Experts of a small language model: vocabulary 23365, 3 picks a token.
Below are experts of layer 6 (counted from 0) of a mixture-of-experts language model. Rows are named router (the router's row for the expert), down (a neuron's output weights, with its number) and show model dimensions 0-191. Each number is 500 + 40 x the weight over its row's rms, rounded and kept within 0 to 999. Numbers have three digits each.
Before each expert's rows: a language model's description of what the expert responds to; "raises" lists some tokens whose logits its average output raises strongly, later layers aside. This comes from a sample of Wikipedia text that the model never trained on.

# expert 31
It responds to: Prepositions after verbs. Prepositions after a verb, participle or noun, mostly for, with, of, by, plus have/had and occasional participles, e.g. "reunited with", "columnist for".
raises: " the", " a", " two", " an", " some", " one"
router:454547458614542585525557507511510487484487467456550489486507483562572502564550499465551466475588528547422544461486491491602448496553537506478486419532541459545528517524579453624513539470477499513493492538511514530500466496448612546519524492469484510517506480487452474524550518502479481554543505449483436525447581445555480533493504439414483517484547417484518468541476490445487462543508504527454503491532515517481522478480488480427472532508504535478514517499545481449475507508531463450491509519539482511533528440432517429523518570444481523561499460449479550504491501448508429470
down0:482392494492519468516489479503599557452560528528494525503552521476518495502512538475522518435490535511514466432549550519484526479550560502558484510465504494418452448437482496527453516558512515518486538570488441515533555536484471484491422422484524481543534435488478450427556501520423531488513500473457510521489510446552496482522537550476516536534474549525580493460534490492419554558588531501453476473563559498522519546495540497583459525539543423476499503542494549452437454509469473526543424533520488485617519552483513498479480479516482547584509488532550476556491438460451508523
down1:518506462543533472466491495439493414474472472400538453536528563511525522497568499510549489476548541508502464534490525530509489441588479510510560467542598542496532378523485494457483525522474446463520536577468418452547529503520508466426423507547462533492475480564461445506495493526463513480501522478531539487529509518457453529493465534444491545522534537436472529529508480536512487483551450522506520582477472446482466555506478490483449533474564415440554521475508433531458502550472491519462542505462480497560458518462534481577485563471480530467422451503505466464475418482419494420
down2:514539462523533484515434504494517526451497551494457459481565536487508427487433523475564601544531504513455551517509446452433505532476446441526507553495499510461518529537521504538498494540518460556504519549493591456498506540526493508439440487569459513507503529539511504461541459437542490471535516478505405514513510491465549479397475501531512507504469475483461532526534535492479528488474430482541515489574539490402400429499479477463483499570507463433478542489487558478473454422544549509526515501471428524511430441489499507451468559443511547618547468485565465494483456439482447504
down3:519521528533444469504478524454521515541594549460529467459435521519563466531540512511513525522474472460461512465535530563592451493502523508501436549487569497461515411498542454502499523554423511423426529509399495487483493477539483493510379515495548520522550556487538513576434514473550493482502447539524561476487561453531464453479434523510519510506543498479429580488496491553513441527485528530513486446483554521489464538562400506521454512534480465521474469462474554506483577441442518479547475515537454584510505530486482455539462563507472543554478530475452504494536498505423485479
down4:482551558529500452503477472502536573463497496518471507526524520518468486469467548439461524454464493499533534497477426507539529507572456503470525475580508479517437434594513468509544529493506561500466533559486508550568495515463509458471447525531493423404499531447489507581502501515396512484483451506535456482502509448428491441453516441471553560472482516481501510525535552549479462473562484535516517574577594493548490451516548503516428485496520475441533459565551558556488533498478522437540479544463509456477562452461510511508532452520518511566507484419500455604499527552452466497
down5:442490506482484485504554490474536505571553445540539457458479555427489524518531560504562521522536501508552491477464452510460537547501437500447459562494403486540492484522511538503432488504450518503501534507446421499542507542548468535533559531466431546552384552509466515392492510522484554449470517490589439491512531528467461525483485446508510519500498505562488467477577502464586449447453520460504586497485399512516509550448505589491449557511466481514501465513537465426578526467457543507516511529534525486549468430531486455518516523502464491446518468507488500476537497450457523556
down6:451523500497527420504480588453519549482474475452537535452536449513543436490455561546485528547483528528519449522454489514494497445475502475485478521491450442475443488492549516469476484464567487467551557560543530518581457455524420537464454481601510567455435510534483457477463463534530488473536517507551431479547541527477416457491507536517505586520446538469465527498465555470591472518560482488485486570433511578581480499540517523508473519546563483507497536547501605439529458494530485471564491454489570519466471498493551529475424504483533555493505521471450484523491540517463550481
down7:528470545500488561456441490507428546503554509516531530568552470461489505453570512478476564505435419408484537559459554508516466445438528548533476545474507489502536559478569534490516505548548516470548463420437545533424461461486452503486649474464512443490511509420501483498476546481554493484518486535449570478479479470472457516563508517531541519489477453517560494531407491495483433460532468513485458488473472467503511469482529440553496459517481549572486499506456520534464526533542499509500509457432519512475554486495525468573548507474491519500396549504555451523522543499519536433
down8:464456507517481523446479555449474417522525514583508543493481482545540514453488490550435457531472489451544447512490472521504436493538463528472453444549408479442454495545493476543602508497462491509469455476505539463466490509487476562579456569513576523491548505489496507520485573472453460491506527511503563545502491602516500494512544460514402514499503520518477531452483434530532499488500487476447417437436493483511486476461540481473473547506560461481523529432498398474599562565508512535467487514495447548454535469533596506553484541484484434465499553488454497478562572506506506499
down9:545561432507449572524552519508462472543520465451500470509556505502491461481515451481532441502479534540473453498597481592473474492398480464471488550494490470573437527484514434456540550488492504525499474407444596518409436477491486498505506539489486444456506543496506521496478549547445533528630550545466536450541538497500539481488494468516511501476458524508479469430406521516538429493454510496467488503541475496501507487494542549493504520532450498526475499547516432535472454444455581467523559522524563520467526439512527454463480498516465527428520546472522506451534600517504455497
down10:508522503487492519541503479503549531531516547465561536437505517491467537556402491482563458473524517534470430462473530474516491445514478472450548554499399508474561511526466503528365497497457525496563447459485510545483510451421513501540454484477449496571457498436515525491525531498595407459567536567493580482510455441487510535480509607428451485478487533445470481481455463504506543448558466501460471518476463458504396494470516580515514471469438510488506567497463522476505562506514495469486507483504487514520474473511487500506548524490594514514524516503535526502498418495428421510
down11:488512437594547583567506485479510471460443557552485437480519549515462529507539500568566498521494512421520587527502477419515531550456516457499555467556578523526539487485496482534508507433541405508509615528481464419504555557553533506479463457478446482459502464512477488436534462487447491500475494537495388499527497485512519440535557534551498453530524508471501501498537505486442524534490551450487453544476493519557429449468536456475537498484525483508459503547513468422501525428508515494490537573523473506441451461508483459490592543530523529505482517542425560508472512475478520526
down12:481514474475513424441497491509458491486501500428466500530541506549474501517458497464521512453558516571485450558545445491415486490553499590479535495592517471528534498478547469483541524509518439514509501500543476434524487448487490541480481465522511589478471438528508490489545420526507506543569438503454478496519566511501451576461472525494494479491469495450436484512513483459538475476459555485569500447532532441476487519476456481445479437427515536500462482446422464526524454623486468529523473458444489532527495543496447441451508520499413416461457443521512573465479576464582531531
down13:455478560479579524476484488503535434566471542522503535478514549526454553461531455515406551513536526503476515511509538515550539486495553519512564549543467521514433523514519564500477488499481507541496519414579571502498509482501531451548507578513549476449545494470524574554500604506484494466556490455446501583443540457520563591503536520515506430570479456521464530556461513493521440432488421447544542482529572467452520511483496519523466536503497435537565496473459497504539530521508532477488478479450513470522516492473549461477452505542501476391541517542544463431499572471560487517
down14:531515512539543464431525521509529523518454536571432463493550536436404523541454437510417540445465470510491513537458497478548518490442545533460459502526485483506478463501516513471529524566514581521468576464488538447540546539514503475566466495499567474550424477505531534492515454501491505553492524459468424440465445508484494498518505488473499438501490465512517496474617488547460472489482475511463462570519546527492509436515478501444556421483572528506528463422540513446499461579527450485504555479520484486568565558567444544465531549595415519464506450489518520528486526544523470504
down15:547560516517503536512425503470527496516513470592577469535503491526482513489473522499569452513475514488476490503517456441533459520497492438490405466494450518515522449486461525570452478491480532531500527461533515446506443512480460545504590471505472555477535555479426479538530485550537510448475467526397428503478413552506550535456481516507487428554452528540469497526488520456476502457479426510593523606447467448514546519470463566485478470465460541528453481409521514443482496536434471520495440535539503515523507410559483474525521506469443558490511475517519542526595452468474461473
down16:494517624513523474500489517545513537506448500453539477502457529492536499467481469539500465499553527555504446466530455456485477473510496459552550415506548511542451510549507526506565621535443602458549574505522516567535501436499562566510563563511518560533583584510450413522525480521515471565554544493516465565507468458540578457443504509419488502540506492533447452466474488511528474512500487526511468474451600481535481520519453524487533512482547482512541494501526442459461516505546494442470539517489539506524550490476536476445511462506542545519465541512550480529499531450587464499
down17:454525429450528507543532535536502547427504518458531443442571516434486601521409498506513539380490547558475432440491532480481465513503541488551535463513503503503535478440408495555448522522522488507471485456479572460502510537522497524483480496398478497461557536530465452424469437519450575520469494498518465464521576507469484412472542504525533501513511508467521510539502455526501444514502586539505517513554489515465519469540506483515453518485506411516474467496465442510416516434576476551458430460550446487521490510488483504532532521434533502554493492522538545502509495504576441480
down18:486484490454430491454482439514536482507484470486396509469495538517508495541480436534460490449494539503544431436525573502542562489492520412488573544501558542475496422466481488551475505597466476527532481525495498495495553495493494502512447489440507537416516477545440485495423506470550572560501537527505450455443451551419548456528571506507494491439473529500535528423538507585496494501482525437466464476506534548534481462526449491510556515479504473535415465533468543487457514427526533560499482492453552420476447453513474572490531470467523562562452500424524510480492450514488478544
down19:515553519504501552530480554459531521553519474526608551523565550536523478514517586477491532585450519466432513495492491452534470467423538440528432518489496554451552454563447510436491537493507524533490530582492425550466516448561546511421476424487553444486481556523508539527507522525554509478505431481486474523509446453472544490439470486564428488548422521468472508447519569500452480514496431564528513549548500516564508512511535463496527522491487516448462478536494580533488508469448424485495502534456563547464559464449492532536544489460466481455428503518525489537452468486512516524
down20:534507467434514544539463509513554556439516521472494507468542494456488531541465522537397517473482492556572552473453501514430572541516535490483497523453455560434473533453544542517572516474537510566531510490446545461472519526499465535487492525541460500489536451444556535507429457447483507530523466469506497476549541557510502415466484454506521495589587544519483524490554475543503500424456490501453541509553571471473487519458452546580525446537503494502503474542497586454492470459433465468452444488483565414503477536479449470440480440492467446543452535495478508487540500600526537525
down21:503407605526508427477508589514468479539507507529429536491429532491451545572459468495523482461474518496557526525489566530487499473521544478443484482585516426576481449440514505487503512546504472440476489494501509533537515508441575497475510504485513534414513469526408525485516474572482495550539486488438477522360529472497557457551506502507503518516448531563474453466471532535465507417482633509501557544497566539441539464530477466434515552453477501512518494591477487475506510461551497488475505485503560482470478495439504512472519482526492547515527480496435476532522472534471536496
down22:577517520494497497447550526480480481464492468504491561486522580492514498550450518464476530473517571444492553531508466489492447426474579484508461459482536454507533594489469502480511474554487563524510474533521464508568512571502508435554511511501534537551471522502514467477501574477475502426456518483496512499491538489474547488456558471431373504449512431444549477475513490527541451430477516508476421420501503519489550501548492456427443473518486404466519439509593490496569488506468465529413516487509429542514498436444497488546493500544471523524474458501548525474484569522409564501
down23:597435484472507467511470480527504534509497471456589494500523379569436529439511552552512534565455503600503454535506404526510455540512548555516499467530549487439491523459500433445442467554547501536529460527537465512476513477515507514468462568568498487508495449470475499542493440530504470550468465499515520441536513477514492497508539496481512498536416529468492527515531423519486491476475482546501503542435551470533424480410514479538538453488538486463525553405444471522463501506496453533476547488548545622499510546456530501506508487512473548464490530608495488528465548486465467484
down24:526550469374503540461505482513429498489518471548531527446554380487525472522512518529438491543516441495546494571547500517482480468520531518582488490404589473397520506520483538496547488452536469582501491503530551517489481447485458561473486451530445508460525466503550549520470460518505456504525468470427542506520492583532506513454457427551467482549464504525472552507491541466544545413395554499473469500466577553478506500444521536491513494499496529525562461493508509524469478567472499473476501416477577438523539552455522530474470469468515508511488581505514558511509518508515493475
down25:455506498512513438481522527563472402528506490554582514511483468510542520548537467531484479555455526485440601463457480537488469511500495499536463550466482522501407586467480523515536492477499537530495488465471508523478443530544471464536433559523525558569495579434498512563440545493492495498524439566455528522538547465480564423443519496503515555488602448542543584561452494528461504527568458530537475482570617520537479466504492482505485490490487507524439536481517522505504459483449449487546406526473457524464492511504528536531465505491543508502468477551487545447522522490528575570
down26:549546517504448513502523452480423508524544464449544461447493524442496513419575486486558481431490559452504458509512445578526453519493548432387523482503528460521559447527546507527445530493496557558474485557420524541514485452509469535535485533475507535495533524468525522527454553571491506546533509519545509524498455516495447502441495555548497535417524491532453474547465501521525468422507479422500540452517498456431463517495475580557438491492497504502455528545467467457500501474562561412518444500500505489481474429451482473472552549516589441484493515424456533446570515496514490507
down27:535459511540538508464501538501472510464457472486593520430475495483462589531477472434568440502465481553479464461539490445475504506538461447535498491515635489538533455461491437501490438533517513523518561455487465477495506480511446546438458516571514499532500542462446456476486517521524542425487462431475531460512498538539525492477428508522502536522484483502541459467442518508566442588462560484532497477548461509472550511562511464507408520436479440543510450435510548489439545461515566496525422434441529539529466522549541515550501492474459429532471434489553520518515521546466514440
down28:548511570509470502546587482546526450503548512496500542503459491452433437484536480550519536453545551451571553500548527521534514525526486544512512529477538432476436507478516503556538473482437514480481438499449558482501505524463456514528459539519524565470512551507436485542388461505528534484549540561536447457540505500538541451459495470421491421531481457482426553474533505488527449453509427480466564482502527454504488474481465532461473412524403541477518433502460516559470581438487548496473521569484493464482470549476492437509523437500520437559470465450521467445549507530503483547
down29:524532471523610606470442463476533503479492543580552475458549551487540499422541505500471437491527515486554455578552546545539504517466415476578462474562499483573473492492490488511520520455539531447528529473585509580515500520533534465492453519493520453590480515532528495581534492529485504480504478432502539498523520469478525527486458509503527533466473506475494511536490481497561512471541533473534453477521388513450524553537577494507575565486468476566573514531481444591461484552527497548512464487477515448502600518514528466501474429453481508475536459510539450494448468471531512491
down30:463431493445514456463500510439496459437509459485560517487495499581530440506563475475537524495516444481390516517480434561476516422587478460521528524491535535385539442543518421509515561500461421509452517489522514545566464517473522464447529510529465558520500463498482503478484567485539398600486522480525488490537501446464496501522503573506470453487488496532534430529532505490476553514519443509491506546533454577446495517462502465486457507509574508471493535463495451537525488487453519568499465536521481473553425483395469543519464477488473443500524548493433529500491426524466489540
down31:536523496488508499544555489451500581513482516459533497543480528541452479545538504499489465475480543503527546518478574439529575530501532536527437502495538511508498499532562539493515505479446464529568435406561493460448481515488578492488522521475513498470425450479492516561542519459518442495556473569485471510543459456569547516534481502516473511466510571530506467467524592494522533514466560555522501413495560390501448553454493538550476497485593528435548542511520472524501546523575549503439463427568549578508497430510501557503505494528494501525464547441508479533566513492405473500
down32:478431496508454547489496460481416482524526433452537532558474497522586450444535495541524486586526481517460581502498448465428492439555460455516520462562515485456506582505467471487458498503475554530559539531525491483526484431461526466412563577519486548536513485505515555541548476489544521501465424430513511448491479499537522532479527467472518462485459548537455524585496572480491453513490513513491532574478496523471558489411495511498565463520488532435465527512493494428523456523475504536426535545575470549491525478413486468512478541463550492454523512492438517545516551550438539563
down33:519484527488524480410468461488440581573507465467478505480506555494447437477530570466553602497444536449462493572471464500504513484493410532449564490530543483449485450597545476501524513437449476485460564545522524433463453502482497456472508592516471489521485516477497473486498462475553442532483565511501474494396517456516547476534455436442483497468477492472460439455517456483527551525537457518525505519456513552447521460519522478524479498502521541497456497547455475567448530513548487468490452541460489564507602484502520455537489543537526469497506531605569459506491491505475588490
down34:546494557488505532529596488490555450510447527455511557531479564514520488442530527465468454440451513519462486472525475552514482516463548542578469541514450472518565478547469446563469537460513437448428501531492472483504552505532522581516559494511488488492547545435499545495553502527476494499522458524502538431474492527548489519457535449450539517440516532516560481458415544524506447435504457533463552440496453566529571448522461518466475466596479461511491501517526444490609473420499522501498515535447485552506550507484484482410520528579517448437436565530561509473536493499511492479
down35:469427513442480447474478495468542577511562527510454518544493476499503449467548475583493495475535541454528566480495521562544469447539502460495489576480498451454474546495514498491530474499428421430513531569509523507461511391475548469489502501491557592519489528495536457502445450397490505502444500439486531491489505410525502461582465553464465481524450523412440533480512523567562520555566573451528502499552489531551472525523498513510518481524454493543531531469386522491508384443483484460466507450525517479487463537448534485488521505516438509537501556508498503473507488521475504535
down36:509490542453466515480470505512491468508562456463501459519509499470541530489429396521539508410583504468530544477534485546511432438486447527564481581475485504524423540411492558448458468513529542451436506509536531567513579521542492483450469526458514514454474477499526516545493505523486508482493356445470544476462548456448541599510502501545451480562420544511540510445495511516566519492570556494516526464528571451500474523512518483492556461489481528533508476459513483578534529496460543553508493542528536466503477518505444510424460483523553493441511489544551437473526554496500477529
down37:470517435494493495445484444477467428444452505505454490542530562506558582461499463448496523454521539483531506560506537459471503487582500563502453466536531490539518496586468568431524492395514472485447488544480487458459499546507567532562528550463527546515500478507487452521519506441516490544567540457457479549528516601572491520504497414456512458492530491442590475467509487462514497500486585525486545504493505453538504526508630478500556499534487507428468501514515491513545511566505544468418468554576443491514476487496539505478505511571481480471445516459557528480420507505469492535
down38:504523513484511528479635510538502529514478488482483512444439542526545548456463475600524499460524523487567488547481491538510479532552471507432503565431488502500455530453519490473499503499446553576491454533436485530513510590501547483559540434561481446509512487512551504493445530475477494473534523440494511521518489446505444512492525520517504484450614512519513467502591551397461511537503412575457543475579501526525495533484488483495504593506543508520506528561538460511552518470456470560489467563512513565499560480472482558496496492454421442468521466453488500462479514516567420531
down39:468534543463528541457445532514518543464528491448465480491535460535516499516535506466438488564429481439508490461537501523463471518523551463566470512445548496521505575507596489501554514473570493524511530515534551493487466562497456566543472475509474461515464459592527541470571472467483504521480486512479512535525535494517487486528428489495481499541502493477465477440549453569523452413515482471399548530534519563594555510511510494566456553543495524442554492509521529441507446578493541517502480462593605476557543477451545444511555435446530533486498538552513564457515542500444509535
down40:528508527460475443459488579473567500550499522438542566434413464498459490507543474629499505467527489552437578530450504540502542518460460501479536533498490472464446582466476481499533453486490463510526481428488492501470497576471488435445520500583528544535491463457542522563431451526548497526484502507507501540531534468456538500410518589458499523491439471521479469524520579506517543478499440453534517561573485513517456465519568552492438532525472519542500512472548485452513507444465509512520513531449552486473471453488509570516508449469575497512475508484482483471509504566512377538
down41:511515545496532567539508510474499497474465557510488463466464492537519527473522508458505494571539563429439470540568570518547476569595501524519500536514534449512513409483583488507474474547547506518484479560429490541495582535439535513498477545476529459485458601501569571501518562510485534505508603451468490545498474479499486586482487462505438512422512529457553462479555468502548499566509492581468530510469529424482529495501416475484535459469595471513542512502487479503473484511514439465531468521551531509533520510492529468495463480528481512572538457489485486504462484435600420467
down42:481493486501513508580467505483489454554425534448502509460460499445515520394523527602430460443465522535474473503520507556506535444509508512420532488555500493519605495482522508544467511489486423499513502475448490516559432498480530491522589439497442559442615499532431477510559468446541498571432554592492523513541543474513480492469477482475482477485441501500427474481569538499546506481484494470554546560488435540541548559504491516544496513432435448561468487506465507496499499525485524468429548499524452562536507479546542481461486506442484521453536477569507538487449506512515529490
down43:494550459497553545483489512556422483473464500428477473475488541479473533507554471518558574546485498521473439533474495473473471446482472510526536469539495480528551581611427492502537492538469479480489426472508491486523489502517468461402567464481495556499496554494548476423510494456520510486558456539495443465521467480502530435488518485474493547439590581531448582525486543458547539491506448531555529462498585537489491502497535574461528597479517493451477511502457498513509485459540558491541484506366549520520427493456536461479489497527552467546455512512529538540438481519432470472
down44:438491494503491484475490542534457500503444511538482571405452521599509488483564565509508539454543413419493463492491561488512542490475487487552456446491566537520502569526503507429584514462513493492546495513517499481464458494531490505438486489536424531517464452520533443467527486511476457527523524471431583598470460487504474479542486571510388520466511494498513485504518547520450534443469446476565568513421444529470522502507508467489584552530479490515489506451437511516510545548477518531436533471501547501389485520469492546579467487451535476488481531497531414502451483446464504499
down45:549538505555508443538535402523484560508463522486545519539549528472542469476501509486609489478389479494471493548564483523461490430526385497542541528446484497492438467466429547549402440505542470512526476545483547516477489468506493516537508491524483501521527532452476553459420502554526580510485465562517480485490468558531514481476507440521525433485442491505475499502481509463430518519542431559464490499435479483494482506445496478481520540458414518502445506494480526518476481441493502526518467493505472480406469528575548448472488550437530549507495519533612459511476520496603507518
down46:512529550520554434542437558459468442537618517488528483487475495426491524467462441576491532487517488500531476536523513562543569535394515514363499483500526450519478515476567546494507463528512505417526515449558499513503504477560485516561514441500488449536478522498503503521478564470500497520472505471467498483462583441499552548518534482497495508467557556431510451529478508473552450427493485524521562536472545535544459397485486513454472473497499458583502417532525489478537478484444435504472521542480526567564532492504449504528524546517551500469521475509461517533502593506516434487
down47:488465438517491451445487470542510467468497468507529522478501533541585506424522454548503507483528456478521498547487506534518491428524427492444558542545504482482488414504506496501528528560467416516467511524513446428482440555486466470541516482579521518558516516499480512559495454425508546513518508474470487492517503531455437473531440504461538555561596457516488463438557477526461521515402534505390563498511446556405517477501452527469537467472502478448524470538511480515461496485440489531525565565495403569427484515502508538453504515502488407523435541501489464492455457545456493522
down48:583531551479461482474462510536526489509520563430467544454483488428408422492509558492515525447445553531448466498521594506493527505459501479530510473517527497505495516528516499535470511566504414563546509462490496519481439422464515552425552475450423497598477488474448515511442466463593535524487440496540535520504609482513526468497533563469526453546482464520550507526447474549521399536545505514465509435520544477505519519516509507473486466539460536562530494518472515534506503505526509466531540430459500558536529504538464466442474508498500532552383529502571486542461462474490455525
down49:482525533515470493538520517508503489509494511519514537421428503461465547522479542518423461533563553519586497545484493554462488585502517489531457526464454495548510512504554568502464429516416536510490430531558519568409617567426533450448495493469535520520461534533469487524480454505479496543477488521496531468532503523522486483516605555453436528473486520485510515500506489467493511418532445468451442545519461504506480461453528462452589448544452464510488526534596468508489493498442464528504471441542505442481511530489455454504587470442535493550455505472447432512499459570531522482
down50:511520454553491418500493476435480499431480490494567485432522487528497557607457423482581466556541529426589499470459511412442533514494487494453473580462543446538500509474532493605535476503494486491557406515481487490551551580478555527501527493464534525446542510593479491573423520483476449506508487442456426538516509492513489440556475504503459559507475462481484477503546543517487472539505465475460439541486388525462512518543509501513475516499510463463512449501409445484532511503511513515475472522512506510458504472417465471519515431501472463419470474509479531513476502482542503491
down51:565535448476483492493470498525414426449545543465513509494538537472482480439471478486506536472429528431500416455509481512482463531491488581476439508523435527539528548591520584581500517487494448470478536504503521558506530500524544562484518498510528466458459493613560474501540549499555497435499451528435592504583466521504488463539466478454514550469524514522562598500493468471496526509479492544455482486503501489430475462546553511494557428557519512564451503495488477566501472508457502477457475498457531497464558565492518540470453510482455466505446436543470436459458538440475486442
down52:532413530476492576467476550609549525522478520469522574482514393513539512483456444542529499505538511485506493552532589497469477490508495512475488495612547566533466506520460501522461420539408537503458461511517455479515441519473540560489543492501523476492456502559484497500507432522448483476491531581535525556512480519413440519531475494516445539433472495529459503475477528526516523404478462519447552495467468475528470451481495578535488473451508499454440525461502470494496483532472454506550505480559500416482477578597540429490519529528420439517534469534523468532481519455473505484
down53:455514490473449496467493492552499468552454477484600482507464523550502434495523508501601475478509467493503542560500421505501545444505593494510445471471584475535499531528485546494509527510486540545510506496458475457443518542503467455574519530583555538541443454507476489485493521564560481487500592521507525551550535439480513476505473409565529515495517468528556532514461498525501472568531476494451465480495516466462475504577523521467432551601508499448387528484529495468474476476487601534581507516521433492442495504523451542549458424469501499500452492523493497532500557481541466576
down54:573441499528514398530545479519512445487506491492393415487554500491424424490521433468495571501522447507561473595488486541493561433496516515416529533498482522536461499469434475453512448518523489526484529508521485451534488491572395550552461440485501503472442479542555459495444470486474524449509501483465494504484486525481498462536518500477538544458470441514434469501535567505470510504464544493520542498519463574472487553447487455596471558513492438471425463471484472436505544476516531523518498512506530481496533511499532461459477502562489499491539488418547538476566551491512612460
down55:492487456547553489532477407446510474493492548431493451453439500544466481591567549450453511453483458501521424441449527509463545495527460436447513494498482526506496426459461483508397520565452464505511480501504519468524575514528563414509447542428537466493466474537525486466478524511535501456518605527526526437444478485483472543525564539516512501455527438444527470531456514487503500477476496466402486542501455529516482461520544467506442463594479513406529499559488507514486535487478538556516486471490470561521499453512518493558496543521556479489483541456527438577461486477451565545
down56:501524525555508563578540515464457525529511456539532463535536515541577480447524488444493494548566469489431512560498428510502446484523498491489503462455473488427495499522495504509580542524496517511508559427488571483450439509480503505577543500460509467491520514441575515507516501478483523515507504535468459491592467495535496545515466415544540409512424537477548521482480447418527567492497459572538488526435462455491519475431493439519505501504479569464574626475527464467500511504571552477549491527562514468528524521474467510526531513551520508453456549559496528440569484519581507470
down57:506450517506494499466559480537491532497535505488443469555535511453563443492451506489431456506522480477544557488455523477465495487473524493513552486476480542482464589493466514537540469483512492549541475460481569546517420462447434488438506556459439450507497488479511564553539484489555464515537469513484439520457460503491522549462461457433523481433468439466482524510479526508538473445500464476490498522489520458404501460514507493462503499484430536522499515508537550520424533541446556503458522599516509474604466472391478536422487507546455577434544539539526436482442511408424538458
down58:482449548490580478525446552488499435522474525471456478452417505486446505451563472484541545477507551548545489485535462532525428509531526503539511479553527470578433394532479499553503528464468511522539553441490484478493478470527521447512478435517520449514566533461540458559510486500509473517442564553515550516454550507532508466534464546493559529479501470501525439491463492501563477399527433534503438539532528521479526477520539522469526497520517495509561525515510353546459549515460530540500487521460505571484480485494531477537576479517468521478410516488413454551541556551530528571
down59:437561558573491562522565482504544527491460467478464488493473536551472504537413581539501449518522500522540490479475501519490469560482606543473482531485522563554517452434456523488441470502483528439504527559516478494533540467576471509470478480500407490482493497426519583439483503459463512520403449437569482535529502521507505508493565454493507563501482487511511516495514470549482535474471550472535535477529437582456481535469440478579528493527498424533485487576449454449428565505465531478465497406524514553466495453488449461496527500496537461543473429525455501483490512435538486455
down60:536541442548501528542483544498481456526534436552459483512469479458459475531467574510477489459440543457513450564455487490506493478418455482430552430582385534417563461518479452505537560467529508498527529462467491482481459485517534541563507503455520506489523545438518560491500375524533515469597485491496482440505482443477450450446503486487558484458522468568442481509515496455578506477483521539470465501433570445476509478506470522543489457425541539491440493484455454460533522508554502489521465463497551540415518409471541468488487508518510428557505452513497485453513486522501503507
down61:558535480447507560503547449478542503412522533544334504472501570547465537536482466507557528486491515480462545449451496456509555478537557433490542486477548560444524516431463478471486540536485476545466501568525477453440539558492491407517476463430490515506479510577491490526480511497469551509448490489485469444542496485509507468523531485547466456463470435536526487520491526452527507607433530509518462435487549457480533542487552563477466483480476468496433480537464512511480481545466501497482480504565471514542421509446497560531457487515543492565496527503432492443436492452477464580
down62:487579491429470489458532453496516464356499494527476556487462507471494489574509490515537511574547499494508482528530515544502566463467501489463407476411487541530517475516480457491520488522550546514574454449560496439511486480475518524505454514513521513471496505564466493515565520439453495560524522453506447472563494497535457465523543460528444455459510576573480498507534543513456468517572518511487504488516462616567500531521504509469515446509536564435553529557515524392459494500491528464489518493445519473518480470481502469458562552537569505479484513504485553538425524427394512507
down63:566477443520525461572460469514521482558491403500496494510490524460537512544450551474477479531498525463540549484493592542477469483543522471460494521545453510498450578462484441518506520546571500545515521478537479481500418485525504491478517556500499456526507497501528522482444541512433513453463520528490566524485480561462562421555521513423572547571535503516455581497495519508529475529541500568403507470427527521553551497463528511523596539441526418573531445444463449575530530499454466495437493490449498499474499487425543570530505480492559474500476524581492487458518553508513540490
down64:509465462493514515468470483487487426533492486562599569534570476422505571536563486455489534492532535498485494524443486543530602461514522561469458471442506506494510539448467472441546528568476558509438527535532482431476533531537471497485461453535522541515518457529462534500435517586481486542533489484491554527508536539487511481496472529458522531570475580519528552543494470542489527473506600499448583493504500412531446506567550517558597443465512491488509479480454501570497477552464514584444449447505549472534493542554489499473462489483548505484501488502479551417549530539448484504
down65:456420513556475431548529474472523460473496538487466459503461499464499490481495549486501569532475524480501497492534482535458461569482455457556508486538506455543402493551467490509454512520486515510479441450509531471473402545444489464469481554516517458561520555467516484562557557498591498542570568602538477505453498555514516545515542527469483535488516494500523452521536506483519513480528419559544542530547486426504459450470452550402457547486475486453568564526475476493493564498484536577549523515559457580548504511539513522521488491491475514472553426463524453562407484470511534529
down66:499501544522466496417493524536548508464533522573504495525477482457433497523497497568451472510482479527498453417478472523535537531563486535501527433523544473532480481496582523566583477542511461521566519486509439458431544513552566488523558502567533502450537504513490511480509536490470501565562514473524480481396583513579499509469477464420540526541542564503545472450474420558491493446466547476458421545514573503558517492508527470430500437554502513488528468475468475512512480551455440446600551505482547482551494494566478455505470501556471504472434520529480494481472453514422473491
down67:551489508521488412491467580546453461506528487568467530467570451512492484521548496380476498562519505511539496454486482476488523491534454486464512497511441490482509584408498519518597497507492504438493517481505486474466479571518468457494377515494483464534488467536502481439543538463561478487461504500526458495468495525499477520462505582438462510533603560435466508543513460532462608485507516492480480454496428494482506466501438494483548516503524500540533405459524549521506503491578477417500512520555477422547419549478471507545460493441513541479492505494470438465527474509503538418
down68:536505527565559561538481537488402585479474529531539509423478487477516543563491474524445534475480466579439439538485541512560478468446484533552461522585567494485579473562495553625542482524522479473496496540507499473535522510463465541491530510405441509513503533514494544485519491519528532482476525533463564436472513563504499552547484463478492507521475474532473492521512441477501510517506479492546513521416428476506508474499459577521492558475496528518514514554474432542434490574524540552481524466486496478598467480478488461479448477563519475530519563572460563533506537480412553528
down69:465528459472561508527404583471507490530507492493484389552532485486447524525502503517467526490481488420457551453529437526482532469484542560473542532536487491526505476553504557510562532467563499521558503541568519481502454456522510534586525540462579481492484507478514481502488585444491486461535492567538469536414546450501529567455519525498543525483495448518524514439472469482520492520477542491473499497538523501492581510515479537414473512480512483462420515442533548479587520540484464445473400552595493488528506539561485552451559510560455495438541592488553507558515498497509485485
down70:473558538555531566471492489526527479474516502544550517474469504529535475468483518556401494495447411509560537483597541513507478541490549552523447578539477427510459486469548473490500526438518541539507409552488458534490478439409547470484518469536499502431469484445501581435509546499488440538464509509550510541411547479516490464501531507505509437552454468489482483493537452428482466501436475540504439546487476494524603571485483478492578603503481487486528496524555498514444484565560559501542526516501426543490539478509536469490575444551495486448494494480506536527487521513501495471
down71:490552526578563498462545531453540544435449520481477508554545460485541448511453436502486529511516561568545505530547496495448548604418512525517486444498528460463464490521519550440532499492482550483482532526506520464456494537550477545541549512537456442520455405458494453452495526419404400491504487544581482482493525466518517535433524429495472492584503458486457521495470500484523433431472501489535537615533547468524476524457562517529510479540484541447521476571556468492478509485516494564474514508475523507546566483504439497513529442473524539436479489467520460518568510527519506522
down72:525503495483507487517537427547526519530481553477514545527525556570436451464452511599406476455503489483493424527482491556523478461486479469589522511523465472514553451565445503459434484395454463520495518493491505532504490455476509516534535530567476499461506529546476492476532453434487528511503563479536498557495452479451416452526537523506524487451421587528506509492540464569493518493435493469505509542478562491484441549436534509512489542417509507623452553448563547541521474474467480484527444428488551455490434528514488519550523501475506512544472553545519471432475482480538463536